config.toml
n_layer = 8
d_model = 160
experts_per_token = 1
d_expert = 352
d_shared_expert = 0
moe_layers = [0, 1, 2, 3, 4, 5, 6, 7]
routed_scale = 11.0
router_cosine_scale = 20.0
init_std_router = 0.012
lr_router = 0.00268
tie_embeddings = false
lr = 0.00779
beta1 = 0.93
dataset = "wikipedia_en"
Below are experts of layer 3 (counted from 0) of a mixture-of-experts language model. Rows are named router (the router's row for the expert), gate (a neuron's input weights, with its number), up (a neuron's input weights, with its number) and show model dimensions 0-159. Each number is 128 + 24 x the weight over its row's rms, rounded and kept within 0 to 255. Numbers have three digits each.
After each expert's rows: a language model's description of what the expert responds to. This comes from a sample of Wikipedia text that the model never trained on.

# expert 18
router:118084102136134121112105121116182126122163119170126106127071149118154134149113124115130079160123066115143126112128132129139115086106146148142129111139118129143100101131114147125154140142104110152140157158114116152144150120109126115159166135086127119140119128171117157112128103132136120090174149115148155156166128093115113180066133120141154130165153127178148133130130064125124102130133205117146160133103160124149129108125145069137165132138135148126157108117170159121151118119117112
gate10:125134117110172113137072089151165097169126119140099109078136152135126079151099151106092122077154149155122141118129139122146170124164108134117169153127123143146127104107120134146099065130148104150097148086119099107102139119100116145151097127125142163111115115140115117123141138148161163137071135127140146112145065115126125118115107118121103143120127093096147082133123123085098135113109133151172112117124124145115112109101134155111119129110095150125079089114132097153066119147132120
up10:094079148143110142154107126114115171110140111071171131138106148133095152098151136158127136087139150145138152103131155118102109100131148059112143122155113116127119141155088134151123100086142112154093117131070146087138154135146146130117093107111144167103147128141116146154143117139155126112094109146131129163128114122120125065111100134092113170124125157096130110116132119147098143145148132158089169140119136103077130117114160105108095155153146144104093170153122154138176120115112129
gate11:130131156125092124121136177167124086150142119116165107111101139105120119135127129140106160117136098101141122138115118146139142127111123153129128148101117117101096150138098159133090144125130080162117190118135088183122140128141070163151127126113109124128109124052103148139117132156155148120132079151115150134110125084144135107137095144104124170155132128142115125167136159080102138120155146081089149114131141181103118115148134110138146107105091138103086121136115152161139073099122102
up11:116119149159144158126123094098130144168136145091120165123159146099144137108095089096130116152134116201056153152135132149148122105107149171103122136128134150161153130141162150078159136139134127113122102105157143111143147139142166089105097110146104153123133122131176122115161153128132111121119132081119138119117123176104140142103098108130120120115125119114177148114101131130158102146141121167150156114176161128154119145103135138148121124154157146181104149131135113137146128194134172
Description: Sentence-starting or clause-starting pronouns, articles and copulas, such as he after which, the, was, his, After, During.

# expert 2
router:122140132109140126128109147114155132113171152114118085163138131136117108095109120178134100118131135138103107121128071161149095086075161101142177134120163119128073099172126082167100139134187156112141134132120133114108111134141101133138129142145140114107122126162125151131091105131135091105136129129103118078102115123141153185088099103110137130155174127143109127101142074143136139130118179127139128161139091123124094129099172132144083149113143156092114134119148104109145105137138123
gate2:126134144129098170092170095174131106129127130088127176084120096143112111153134111108136102143133119135121134102141106095160131132090122088107145143127147143079127118091120101139124150132120130110131108125123113168156100127131133117159088126108159148095119137129162131120171160143146115087137180131136133140128161131076122161129111127173105151098148147105126106121136071138109154172151158158098100086137122137145127150084070117121115116136125068099157145115111145112128094139122089
up2:131101163150138115127111099119116091169091141133131126136097131145136119134127127100149163132111118097128150130095139134106111130144166115154118150131118103086124144147130110110112140089135135071111121107113118149118088096123083155121076144111136182124132117150121136120204117111112104120123125147135164099143152095096098132078143173189176161144146131135135107145123089163135094135124146121094128114155092137117161103093122127131072118086116166108087149147146151134150116104137118
gate3:134155091138126122092158126107125143107140096155140136123166119145107130128150144128180129126116112087154169131132081097122117106086170148201119121136136131144124109092099144086189123142136141122110142130091138112133110130127136124112136156166147131136146151152113122127135137047167144126143173120100107076088149131124135127121140095128148118110089141113138116153083091149129142152152095109114160145128078098137127155151162180111145152146136158133118099114118086122129100128125138
up3:104142129111122120173124181155148146155100158104124135121108132114135120120128125136088120117151129158137060138138177148140122168183109107064132127146128109106126162157129150146061125159132115141143114184131099145135127110138137154131108126127129127114136119104132138140122127157094089107123132141178155160157131119148136093119141162177092122114140124164123134112106146127129120107118170134120090172139138132135153115094150103152129095115120069140146129124119126141111145198081151
Description: Colons after field labels in infoboxes such as Judges:, Editor:, Key people:, plus prepositions and conjunctions like of, by, between, and.

# expert 4
router:132134117138098172138111133172125141142172105116118131127158124154140118134091137082117104128146120160147120137105127159139109120111130133098111101131089117101155102112151155130103096132103115108126121112097135135151125129125079179142122130082134139165142172097126095108114112147107131169160130116116155161110100079140149102091160178141129097150123155166124104161152084118141201107140143126180107110142132125145138151098098108177140151122162124136111149119129123114129194132132101
gate7:123135123097130130150139153131141140136127150107131146127122144168136155128108113140122110141151123131096097179161158147127156161127135139082100146171160129092087178135162132125139146139112110120099117128134155128133135153105143144151113134185154102173151135123132132152125121107115122146086072120147105142103125136125117121125048133128125191117143113113134119142103114078118104137098160115124164140131154135133100155146163133107106122083134109154161132112167138059113183090122094
up7:151124133145140087144094145107124156146158148124094178119148133104106119147158165123125189100119127132163146136116131128140115129138151131145139094110127072129093139130116151134132110110087124088139074158149077128128124121120086100121137133134137103149107137096130094094134161112121165077171135126121133113122142112125166127137178081124186132197105132175148119123109148149134108156127143168157092136157112089160127154131097128127101118155119124095110148153119149142099124113124140
gate8:131110132096145106127146184150106145088145151155082123141136159176111093132128085131143152135135163102154097109151111138103131098124131151073146081118127128151118183140114073118124134095142102119123156113171129138141160118131169114124125117180098101111096147107157125142110121105173131109162088159136136096137153118136121130151101151134130128099123143161144097153144140132164122157152156131112093136132114133127118107100129110141127104128098158184113108175115132093108121113074099
up8:089110091153133125141149100126149112144169093126136130145157129137107092098131115123152152129134124135133156121131147140130113122126102079141102167113125138120131120144158081141135103156076078122140135168068156146115109109155124089146114112125079137151134098109149136166185161148123147096090132114100146156104137146139142111108168139078153129138126121054158105120132122171117153129119140139093159149157141103154136117119131140157155119119090135120157192109153119152133138151139151
Description: Digits in the middle or after the decimal point of decimal numbers in tables and statistics, as in 2.67, 45.14, 3:38.011, coordinates.

# expert 23
router:119142167091119100145128138153109111122143102114095113137142160116121113096109101122098109159146133125128092083070124137125153125118113119097157161158163107131137105176129115143137146127128146142102107113139126164151160165100122125139134141100145174107139141128127148146115091149135112123129124108141123101100153147124136111107138125123148148125147134140155107101154079174061131120127150120184128161148164148091143114129155100124053165171164129154093141166111139155172128158120093
gate1:126121105128126165144122133137160121142127124162113125117133128123119097103116141132150099150153138122146136157123156132089138100114134132137137151124113152119084173088124123097123146145115121154128119115105156131122126120136128143129145118114124091166100112104116145092127115193157113124076131197171148134129135096159106109072093115112122143123132156110202153090175107117121088112093126115117132153155095064136169138197098102139123133115110150122125173132144145131101098117159125
up1:110131112149135098171181129144154126123129143151105157118140168156164121138120162136098097142110115110150114103147118148122127171124126144119137118101159129136124116130142101134126105119162180125077153102084114122137131170182170133126120166109178116137124130157115132130107148172142095098134097142126126072109129140116117158117090135140099135140154074141158118116128154147102150127111135142124132172161132151102099125162075109111130178129154119081112084118146128129133105110189129
gate2:161115111153112144178109111127112140190107134122086118157144105099152137146146129133125133114140122137155108087140172113128167126158128135126169149106169122156125132135115128152130108167120105098098135138123086140103160126131154094114095109128130170130135117117128127097162108148126119134168139113102142173162077129109135151158117100086077105124130112116137109113110155166123129150149154059097105129143117139115154139142140144118073136085152112119121167166147094078121138083149142
up2:092137168099168128139151110120162125134139147139108152137094098113157129097106153119153140113114091135136126114130082094097139149109141111147128133146157177126120100116116120108113091113117121120102125143118139142116098109099086109142121147127080157094131105161121094145120131131115113153137104146138132100098141084116121133173084144153105070089089148088097151091111100119150163127137073152164076167148131141145135155164178161118131122121136162117118145171119141118118140090104131
Description: The particle no in romanized Japanese titles, No./All, and short syllables in Japanese, Slavic and Indian names, such as Yoshit-aka, Kr-ish-nakumar.

# expert 12
router:128106140170118140135115172130145103150105107144165129121159123126158121124128120123079119142175101121143100101141118159176111161146120158132120143106098141148108077141100095149156110122136131106123136148161099116165147140094110132131141131147153123137112163131113109117146108127093157160142118132106128199125131187093124078177140139144138086135122131103077107172100132162150138134110089131183196104111166147146157138156119118103145108122112123106129107146137116150127113114143104
gate2:140089131106065139119118118132174096140082148161140138145129132094122134170114105102119119129165170117108115118146152155111123101138136137120112081190110117148135137122143140131116146175131162165127144177155147099108087124101107174122114138090109139131174068097139132105146113099126117127158111141130100133146112140114133110107111179180149130104155115131123109137124141120144138152081139169149159094126115139142128142155083109115159128101094141164109139147118151110107135119144177
up2:132131141113143104123121146124123158138163131081151104126124128141149141110188139148159153143137116173165128156086098106151139154160102185115133139099138161113120106146117136149151085083091079114149128147117151163113147126135113090146103084137127111103118132172130136141094121127124115071128113118142116136102164112143129170181132150128083093135137135101132138113119097113152112159141136125094087139113096110135058129126183132110157148110132139100146121140150098156128112117107096
gate3:139146087137146140134118153124209098118132157114103113108128156147096160092129145061092126145111132083106148184129097133156130109113122111136134127118156106122148131114136104160173130153151098135144131126102126134121111156126138121128117149132161122153149137126164146095170149150111142145157145144144108166130116153111085126128078165129136156159121119156129129131129163162140187129131097118135111146154119137164147129149147122103143071142110088124076107139149130169106130135186118
up3:164145145125117113136093114180159166113122136117151110095119128129098106143121128132166127115146143113124077135095122111110144133124096123151070114072128133114092139154162099150168122152126094125176096125100149128136157113143115163151132131141181130149120118137140117161153125156088118118137139132110088143160125085128143109168107128144136184165148140136156122116118157130162186127149155148180135102083146122128083166121128114124124126123066180126144113152118143138137124134144136
Description: Word-start and mid-word pieces of Latin-derived or scientific words, often in species descriptions, such as ecolog, Ind, var, ident, med.

# expert 9
router:100132116106116106134150135120175132153129116135137083161150145138179120142145138100124083144126072123110118122147120162164067121157131167102149158108149091134102142149105133128155134131103135093118143075119128145134095172120093152169139111126089139139067117135132125121155110134088116147108160144136138115097136172114115042156130173110155117111111129120108110127111120144101116150152110103137105153082156159123147135130156112115142122144130127124135133095122140111163077134105122
gate0:147137106180129120143107113143133126108144152087075119114091129045090154103159107095121144130164160136159161140116143148115096146132145162093115134167120139136158106102110123124115119111141135134111158117122145105123140090170102107147133083158110128131150143139139079142097120117130112098106173127152122087145146138180110138147095130136160107107110132145142112101099160123133128096152154135074166159114093099079091155125125130124181136135140135137105157148132131121133112152119104
up0:147127129089122138121125132140139126148100169132155142109121131166069127145156129155109105138078135091124128140169137148112139098070153131114092117127119119156161106150088102103127149115104128125122118138115116149117133127115151200149140155094152146119121171121102152079112098112115192136146156121104150152115105102133163118115145155093103101098166102117108151147122120132117134151115124121145128126104117155121124125081085119151073169134126101092143100123131181157106101090141141
gate1:142103166164101136084111107153080098139109127153132077141103133180098098139129134119149130131107133123126159103145113150129159132072124164122092120080138111131133149180082149114112117132121145145095141134094145131130099152137069145135105107118098145143128134133120153161151132106134096132163077106117127139133088188089134095151173167109156127136132113152092108126120133112127179140150127144151122101143117103137126133126117160135166103145133106094147151091099144142131093162131129
up1:101093104139080127123094142126129131108142106132118128140141117159103112116137117106163122125122147151128157188152122153099125142143067125125158114120120123116135111150161117154107129129100149100143149079125103116071115128094142191107114140134105147122126123095121137145088136116099118135164126146167128131126111116124132135145174119125080139101119136137081096118135162116174099119130100144122124125175101133123125164127168085092119089123095110164159107169098076114093143128113184
Description: Adjectives after a, the or of, such as new, public, major, local, and suffixes like -ical, -ious, -ized.

# expert 3
router:119121131116133114108177120135159126106109137113113110150150099137135120139110064131118078108098118132113107096100121154087164129135093129116136106163090078062137095164147142072089147145153113098108118143143143093153128123097115176108142144118159140105119116105146132147121112095138125143153110137114143115134079105133142141127115124132122117170115149153108135193098096153147110106134160136124128122123099110086103149179139144117113110171079147111096141136149143115150127145138081
gate6:079133143134093148146084114118143107170129105130105119124114133149134090100089175130132132134117095130153164120097101143150102091160146165122114123097113126132173143142088148134131117091125079110118128111119159105102097120135130099136096138144170144136152124124099104141113160133152128153129130073131109145095112112168111126166136133141152141127141082141129127149133144091150123078137174158122161137137111137125124141191099076092158110089120149110130125181089151104142097133108134
up6:163112159125120111134140169155131099128166152162156150090154081123161092140139090150124117102148127158139152136157130124108100166097085100128147147133140131099073119104138115132155115121103087123145125117096146129142129118130116135151153145103084119135129121121119168132126160101114147118127119147128146109128116119125081123090115142157092115126134137120134165121132113136137122140090132139147132120062131180132124155127113167149083144164166120185187121085150076131114153129079093
gate7:080078142153165135163115139119140121186135147131095142131166140120126143122123107140124139055123165139184150117128137113124125115120114145139146112153102127145149127102122164160154140126114094137136118114166118097142103083107122153106136150143140099149145168110158142128121178112111142136119134087119169158116115136134151103107144138108083165105170171130118126110130168113117073143122145152157112172113133142107087126125150157130126133123155183118094130130084168123130164095114140
up7:120129121164172117157140177062132134135130139101148136142120149121121147140121132105143134111149113137112137124093182108128112118102136200153121120141077117123184124140140141103104143064111132134137121124124104137126156097159155122156127095088138134083175096112133140133121131123141123117148096113124133145197104119104128127075122117105108105097099139112133116145133125161107170167104112070119151165130141122113093089103132108166132143130123125101171103126148160107146118103129128
Description: Blank spaces and numbers starting cells in sports and statistics tables, plus mid-word pieces of names, such as Quent-in, Sat-urn, oreg-on.

# expert 11
router:114119163105149104148151132141094148127104108144083147145160082108166085119134102186095131106131147077173161113129151142145162121086110130104134152153129144105127130132124131109152132124127136136108094114126153161124154102173132116162130131142092135099117131101154119116127116164134139094115127121106118148138150102137091079147098140174106135158139113118141152140114092162125118154139110124100161154164099122132166085136165097112078147121110126151090105165125152167112170169117108
gate2:128151113151123142102151106135141124137118103118126133123135115154073129143157123100107164114075156136088164096130133153126131138095134101127134113178135081110141123124144150132157158149131126144160162151097143139102135109104090170142140148108145141098117129107140137118107099155119136138139107164142153123086121114148093163140122126138167136115145131166130175100082126169099113146138188090091106134130126116154109121063123126112109169098118113128152161107048136135162134098141138
up2:131132138126161189110109143128144110128072124153152137154107145130156103104152110154109140127142127104145123150107125079129126132119139139130133147117136154067145114160108134121144091156070099129110164151132168124159164138080135078115106160184099137099124151123147180108137173131163109109127118134138098101143129120159134101123122111124127099113149114118111124081119118166119140096167129099156151089166118128098157142123111102174164095142135107170104120104129130103107132123162137
gate3:106115124099093156121109177117091104114126088115115126078146146127101093099151118132163136125116126121112116172105100075134141144177110172149130124146126090139135144132125100144134153099129156107163105154111123111170120134117104142118152160135149132102122133150132151087114158137093107147131101127122165140131125162122178140137093135094142086158055090114103111138174139134171174111115164142115108144162144085106131148127109104141119095180104111123111106120111137110127140151131112
up3:129118089112100152162155159104156171090139140168101120122090133121150112168085130163114179132150096120093148127120114137113107139132170113059147134123147105148117148097124131146102106115110126124107188157108168123117201133139155151133135141122124119155138125119146156076105128154139084100143147145140148136129111114170140118108133086118134121140125146107136143119132109117132084141116079112112140121139106107078109153093167141119103150086093169153113127117140129118123113159118108
Description: Capital letters and word pieces starting titles in quotes, album, song, episode and film names, such as Am, You, Love, Episode.

# expert 15
router:128129173134202113118144140156178124138107175125108126146113104139162125179133128134150103149088062117096146100121101106131138116119125121119154125139138154118125121139136118162134099122110140122136153136139132108134150159105130081104127151118067142166109121182126149091164127133111132140133168136124146075088120129115145129119087169125099142121088135126120155097112116132060153120133139076111146122107131135158118130111146144133141148147141141111126103106179113110124059129112133
gate1:111154104123103126146172119105086145122132097134133148157137168135131137112202104162188164126145129156141143155115145143117118112124132117080150126126142129161099122134103126129089142139129115161118151087099121114124126135114104119160102114166120116156105114109116141089164079106118135155118150126147094112131087078141068140151116164131138110091105140066143103092124153095092106168106164121101093124160143158111124145155156143143158100140156110105112129112119132136134104129131106
up1:136137121126140115120094142150137111160183172104121149114139090147128142113120148143138129123145158126093101126097117077124146135159148082129141086113130122128106111181162072148090097171116152165131146147158156121140109124126145095101127116103171154115144132171136120158121142157129127146090115172131183135118158132128154129140108147146104142155136132153151198109126118091144172111140124118131070137109140148103134127118141106138106086156091132115099161113118122141173110105101130
gate2:067117140118151111161114099116118167166127145133111132140104130122126124125095096132120120133165129134099127118119160121137112129153134105147126187143138123104141165102109135136117128088142139135174166087165159155143148090152104139149144157132102181096135149130105152104119121161124110067131090176115134106157152161132079112129135149118084164133130121171139126155113141155120099100124110140133141153093089087110109129079103139131128141150164103083130128134110176158103101135120131
up2:118081074069131134140148104142124156129111115135119117124125162118138091092141120159132109102121128122113120133129171114101098138115151123137091165098182154071167152085127146121074126099127137140127125073152187120117145100144135113130151128117117147094102123110126164118122092132143124123126095138157105116128158146143089131123089121133123139114147151151131115144105133130145110125134155147107167094109133119098165125097117132157106165144159060105160165102117152116129094169096143
Description: Verbs and -ed/-ing endings after was, he or to in biographies, such as became, began, released, received, demonstr-ated.

# expert 8
router:117168127132133112146121144124119086122153136127124098130100130102141129131101114124146097164136097139145161114108134129069128163122104191128147135127141120123083085206173087151170152137143093114096138102145157173179144134130134124138154161118121122129084140164129108139148123182103122126155129128095135148138166126133125142143136145169159141140113130106144077129168107140148141129138189136169118105163138144145164109134154116170119149160119133104126104142165122130127149148146125
gate4:114117138163093109126114143107131080168097141152102149120122106124123146121125119173152108132142132151114105098126144117144140148116088102105142129106120152140137136124138102156126124108106115151124140137117104132160161102063140120122094111127181124053150123091151118136159090128086142078158115153101167125104100140129154107131137113130145112122104143124094105106115147126163156126132116119133150169147202090124092165160124153129099139165175114136164110113173134152148109092116124
up4:149140126139133141112126151158120094152089168135089129116113101148123134116171113181164145121131171162113138102092169155111193113125086127121160135136123126129155137128109133116119138109108118095116170144092111152136129135125120114117169123141184140093123109102133163135172125108099137100155120107114112097113142155166109075122147109111095099114125120137092142137145126147129135146134105157141131114153161094133101156148098145145090137172108143159133098144151151106177099133197118
gate5:145129131119170119097079070134121144109113111144109142094154119095127089130062095133157175107102142126120141154118140112137125160126146075126126104167074138108119132133170108122113127096154080159124136138134112090107103162078121107128142147152110146117108113146152131139152143130082122129137178192118148124126140112135132133135102121101156140108113131107111134114154123121133123090138139112086135082100151118171111091107134144111139117116120108153116116148142076160134088172141135
up5:107112141124111133179138145107138131098151169076102119128166124156150153142136159134077144121147112141144094164141144118142134120121150132106127116132153152092104116118104116127112129122103162133096187123174172119152136107146098149105114107112126124110103090060127171130132100165143122153132111101168087135154163113137088153155092147148104121161103092144122109119123088182114141146111126134175134109144144114124117172170107164127116118122111122099132144092115167097116123109145129
Description: Sentence-ending periods and paragraph breaks, plus clause-level words like had, has, would, can, but, which, that.

# expert 7
router:140135116109133137115094166122168108177098081109150135123160097139097113143102092170147132136114119163159127137089137124092113147131164133097134119142112130100135119112161095110128150133152116129145112130136159120141135117136116098127137116148116116128083154123129110168083100144121146151124131061161099171083104081131150166138135097116134137134101166151129102204162080123107129144127134080132146152135118132127119104139142104156165144143098120153153141130158133106163167118111090
gate9:101143105124132103127129147118118126092116150121121133148143123153137105134114087112177163116157141089145159124136112083102105147110111116146108094063121092136152101111139109139136137160122177076087091125119100111146126112163132130133137122096068103116092121148171116164163141115178108143102131155140135111134154069136153174110117125128134147140121138160057140151147132106129173112099131129126097104157143150141115141150139142113130161166116105137135134097135099090153122158117123
up9:081115148132147088156159105098156127139135096134103084127113153133094112143152142181168144091117119123161133060106089116103121114180134100134163113091152128144133171130109156128140100115160128135132104138123207137070107095163121126142147152119187146092130120127142110145111133100151098130132134139108131120117122081144140143092117117143150114134112130140091136139108170113113111133143136106118079129155099080120107124135132147126124133123100096147116136129149090138144142154164117
gate10:138157105101142133109149118123117088140103118100158121129128144149162132094134137134182099133117130117120120137113131132156084104149128144090160136111144148122139137121125115140135087156122142118115098100151178157072132133099150151122063107135108087108119122192114166106069153104144094123130120119114148129156101093161099129137140151100143085142092140140108112160116153124109167163180121114160124117129139131158130078118137125135143101124110170151121105114117123172168122182122110
up10:136112105133106136157125120157119161158166125131113127124203091148126128123147119119128176137138109152102100152123117129087148153127119115122060134093118114108105119151136145109139118085108124141131127109100124115103155156120115090120173153125131193147147163138111068082155091156081169111119125136110129150163153095131130127139132167179141149121148113124122146139140101154138109128068123137154178124103085131151111111146113152114077135139146088119110121122139136145126140111143140
Description: Commas, periods, slashes and dashes between digits in scores, measurements and tables, such as 6–3, 2, 1,220 ft, 71/100, 1.86 m.

# expert 0
router:128135177149142110152120110126138120150134110148092150150138093120127148119093102147119089149127109124135120109126128161107147147130139157132118148126122118110087105198127120088150121112132121129135115142122160151148121124113096117124113108114132146104083168094140116159136132143135132156141158151115133160141119148149117125118130153139183145173078146114128085151127102140075120090154177172155148189128125177138147094162124140143118149119138157131110106150146138146144106105116032
gate7:182137103117127141194137136149155091174106148169141140097114112127127159104150149149100123077159083114131146068168138133126150155112135091169151140138091090163111172136139091145102145142093123124102092113130111151100153076146165150128128133121135135147150147105136127135151101094098104120126104164136125103121117144145136138141179133126147146098166171140152142092109154140120148148155096151102127134110103130175123111092099135127106124127148159098123128119111122141127134146097122
up7:103145119142149135176086153129183084135138126129143145146146137137121132108139143096100109087127120162091146083144112100112080162128139092167132123136114108176127141137142121096140162178180143129111118109152123115108141107116155116156089132108123103155122162131137116148133096104102119143086138132107122117103090178102117112179113152148110163083116133137130160112117150120106152105168065126137137160087104135120125142093102113141141101138127160140115129170153105127119096137143102
gate8:088155154129141129117160133125101124139139141145095148112149116099144104113119165111124133132108158085113136163125179153100160138148116140153099065102155146118147119120112150154135132126105142145106129193116116155127127155088078120114111118159129107158117155114136102106143167102145144149157123111134095154089080111158177116145174154127115141084144080107137109123129160137111180112098090075160169099093129101137158117122110127139128129128165138107131127142107114144131131100111116
up8:125134139150115107167147119150111094092135106137083102116141133142144130133125108117148134182125140131110138174145114106145144082144143078096146062137124119138110084141165110151118101137152121149125134129116088124098107154125086084077138118129149109083106125144170129102150098089131096154116078129109143156122124131117132127105132109098111086066130115134079135098107153134114133144105124114150141127119173115123112136143133138202151125105124115192143128150116115128139158111112135
Description: Bare space tokens before numbers after colons or table pipes, as in Built: 1910, US 82, | 10 |; also some name pieces.

# expert 20
router:109128178143119150133086101141158106127155101163094144153118149140127116102092124138102097178122120123134144136094119181095117130120121153128151153182126128090130076162129097124123130143130135129119146134094144105157127140145087117136141093124125129125068142117126110130127139149126144155129149128110126148144145120145151137121128139132102155183128143142116107143160043116091136119160165155140148157129098150128128121143158098140097113103101191079093108165137156120130135097141081
gate8:138127136108149158099121087132134135131127174102173122122158124119115145150087134142144151146099165160102084121150136115144104100133135095134095118134142146120121102105108167155150095114162097121130093139130130082080127121158146132082134133087117119161094118147129113100098135120112156155100101155138122113164112165133146100136113165096103107139101151139122152138100144123126154126152123149136152113118182107149122131135160161098141169057182091170125117157157104119099156148119132
up8:129118131140126124111125127082131142139163133148112135116163103123117139115170140148137144099140092100111167097163114133114167131162111119164137097106169150111133146101093125176144119179133120142140106127077111140140133137112114141164122100130158118082107141137112114119133131123134159129154193129087148154117106080130115142077101168150152132196126143107078154094139119123137113158114115158111142143120114173149115164098141152156143142124150145111123143127079121118108162098078154
gate9:138106158153133166152119133095132121133133095089150130094147128119137134094071118119112115123133186089121116125148121150123129118101088161136099102138150109100107132124117125149101107145099126149130109146118110113125118124133172158112159142113131128151079153123131183119124160092096179169103157107146155120112125126142074140140177123090159143125162121125163114161144153124134129132127158146127131119124107139151097103109117153124117111069089126150129165106108064101089177164139125
up9:176137132138113134133143138138157120147166052136100137148093183090137129164116148131140089143114120127125138112130101148125102099177120171126120088140142159116103109114100130091123095116112145100147173079144124131078149130163133117126151116134095137155129159104105172097071101130107133120111058120140148141133138139108115146106134137124132126154153176112113129075111095160135138147086109137104117163152084143139135105144129142123114138112122132125140142098149121094113139105139165
Description: Leading or second digits of years and dates in tables, as the 9 in 1947, 0 in 2003, 1 in November 19.

# expert 1
router:159146118129109135169127126139133101140118108102145160112139117100104149132105084127129090150135087101165154113081159121107109123096159097128129153116124130096072127159147057173100126130135119157086123169148148156131163122160136122139163109151103124169105124127115146153154137141114103128141156100122126118136135132115117126110142143147140139138147130105125130098146130123092133152134131157144162134119105195156185048107100116148147140151116109149117136104151089109138127108136071
gate0:121118108126133145079120095126149125140091181166138124152145160117126119107150145153111139091163168138105106146171153163163167128103118088102111117126081160132177092120149091138113134094108130142099137121137122138127158147130133115110171140111101119111097087147077097121099098174118152097146142136143151104139119160162124090113129106130127152154132125143175143081101127071122169136102100097108131107139164120138163179138126088144112137141108108117122146111115129123137120113119151
up0:129124127115102125113133149128078165161088133134129110100109077068112136121116154083125137126161141125147116124124162122093109156127135115146152164150140123160173104149131120123153123169139119147109094110104135127134143127142117180124137112185161130133142097164089108106115169168126143122129146160127109118161115138106125136077108126119161107164116116095125135121140162086164088101130137139180085162128109111098153177146105145116149142133144164139123160150104116150157172119104150
gate1:140118134096144140153080148180144120095085113111168129101137107114140112114136137150167131130124117127094134121131117105142177158125126114084080109120095128085131158123116121122112094167121135131119119096118153111141153126162163138106143150095145150111142093109134168100058091113091109158140166131092113126114144065087101109114118150161165125134169083102142168162146147130133127117141129139106104127156116079097141158154113117152097107149152134145152124129133126144162133140124141
up1:140146119168153139121143085101091129153126131147109141108097118119142192122109133119094134164162088165130123109109106104142093150176130113190131129115112105127125112155137154108118177135107165108135089160130159124082104160118145105090110106109150125139089166099108109181130126140178165115114162148131117130125150159103131136136121165110106136175154118152143147124114104122140140131093106122133142149119161111144103117135136175107146123161106151134141096111154170149078115140130099
Description: Commas, possessive 's and "and" closing a noun or name in running prose and citations, plus German "Ges" pieces like Gesellschaft.

# expert 13
router:145137144121157127113110118175159135076160066182120113133112142115095124158099111109127151129106133091098155131087140096100126106106116116126142129140091147138130117173108107116138167073131134090110128128098136092161084069147100134117141149155139165121083154128097112150104127145146128142141121147142167157120097145131107145118139128121093147153081148148156098147152094114139115125172180160123126122132145115132100144118123144149138134150090158129147128164114112123129135083151085
gate7:114138132075156167102136119156146109150154135179131099149115107150139139135143111092123111125099159112157169116099152118128153133096123115101112154126083137108134156073155138107115110114140137117151109082132130100135132109164147148146105093100144120122100143126173127141130091129127163129126129147142153145175145129127129065148096114127091096110118144184114151121119118091160086136126111138163132094181100146075123144141137101135111140093094160145127143135145153164129075140151119
up7:156119126153137121150139151146129092059144113087156112134104150059119175104129168102119156138157123150121088147107146150143120126120170090113137108085117122129157119113137124155133155140167146109135153152162107168089110138091150132149091129141120131134128106173108114098111135119159096153146147106160106125113145148138163160102117088085115125118173127091122104075155125119125144150136104153114106167119091117148128135069138142097157139143101119123147122144146139103161137137121127
gate8:134125148138125156092101118132092099143147130199131089124115169102101152135132132107135162135129119180123122137134147138140134106130130111125104114104148163125129102127097154100179084119110128130134151133142172188126128136126105147117158138093137133134091116157119100121154160129152128108134137095154132145106094150161104126075133138098129112117138133123144118164137167075104130137149159106168113142129152118089119146111075095130135112095141090152124149117175132194093174106128111
up8:132095106128091068161163151101116138101139117087099173195191113120147176151142095151120107158150128139111098129158149090112114125160081104123139136132134130111106146114146116160113151150135128138124081119188100151149119116082124111116143125133111128077120127120165124123128166128119170161160130147143150135150094163122132126142114168091159143121123133137103109098107092140128131148102142140147106117143102128159124099147137102127104137162124158098133119091094135115139146130126090
Description: Single letters and short pieces inside non-English personal and place names, often South Asian or Balkan, such as Sa-he-b, Ant-e, Ass-am.

# expert 6
router:136146091125092105106099155120157104116147087142098151176183129161130145117111114140147158151130116161138124153111101135094076152142142150101140135135139099057122119120140142093125157124092146107139137126138159137127068123140134103126152146107153176164142129140132126103099101172128158126137149118152125135135112199140135086117123143124113128150127107152110105107114113131128144164133163143129069127115080117142124147139078102137143153159154145102143140131154191143119094129133131
gate9:117122134141108113167123139148095158126107148121131113110132078101120134158118096170137135131125134134101124123136112114138085104096123135156072123158152162121151143119164119124126130163152131133155134127085099125113169125102107095148118139094109145108119141086135133142129146171151165144120098146119162118135117085103148143128166144127122120149149105135131167167136141143142107122100132146113103205100108108136118142145077147143088142130119110132070148105109204188115131150147171
up9:123148131169121145110169164126143166096088111147089145140146149133114120101154095143104118098122120135127158140107138140117161135110145118127140117125129099114130149128120105074164095091106137132113147148143127160091133156119140126179149187111139112165162135122079119157116136111154113143084111167099126129171133152141156124145141103175096111100120113124152105088137145133104175121154136105083138145135155134068103167093109121150096134133185132135148135141120123135167115154093155
gate10:132104064145136128172112101153135163074140151133171120100183156121113106129132137149140141158173138097100133118139135118101118127139151141161126160110133133143156156142107161136115151128149158192131107107136158164135132136127165141141173102140143107132137146144103141109097176085107138141120115137144091122111113154166079115098140148135140162089101096135141147119130115084143129125114129123127108121126118124103110134133096135151164146117160109117107213106111098097114144160101116
up10:116145121151069148148155155099095108172132118099104078127105134119153143163153151133096109144086138108135107171074102131126142154135140084126146106175141137090135135126168097099128112140078110114136154119145104118109128111116061130091105130158112141129119182127176116127154156123111082077136138133131159134159158137158124157168111140116092146160146141152112147096158126130102161127156121150119140138156150166125153099139143084144113144132114116142121121137109111131114122118097127
Description: Last digit of four-digit years in dates and ranges, as in 1934, 1996, 2007, plus century, BC, ago and (age.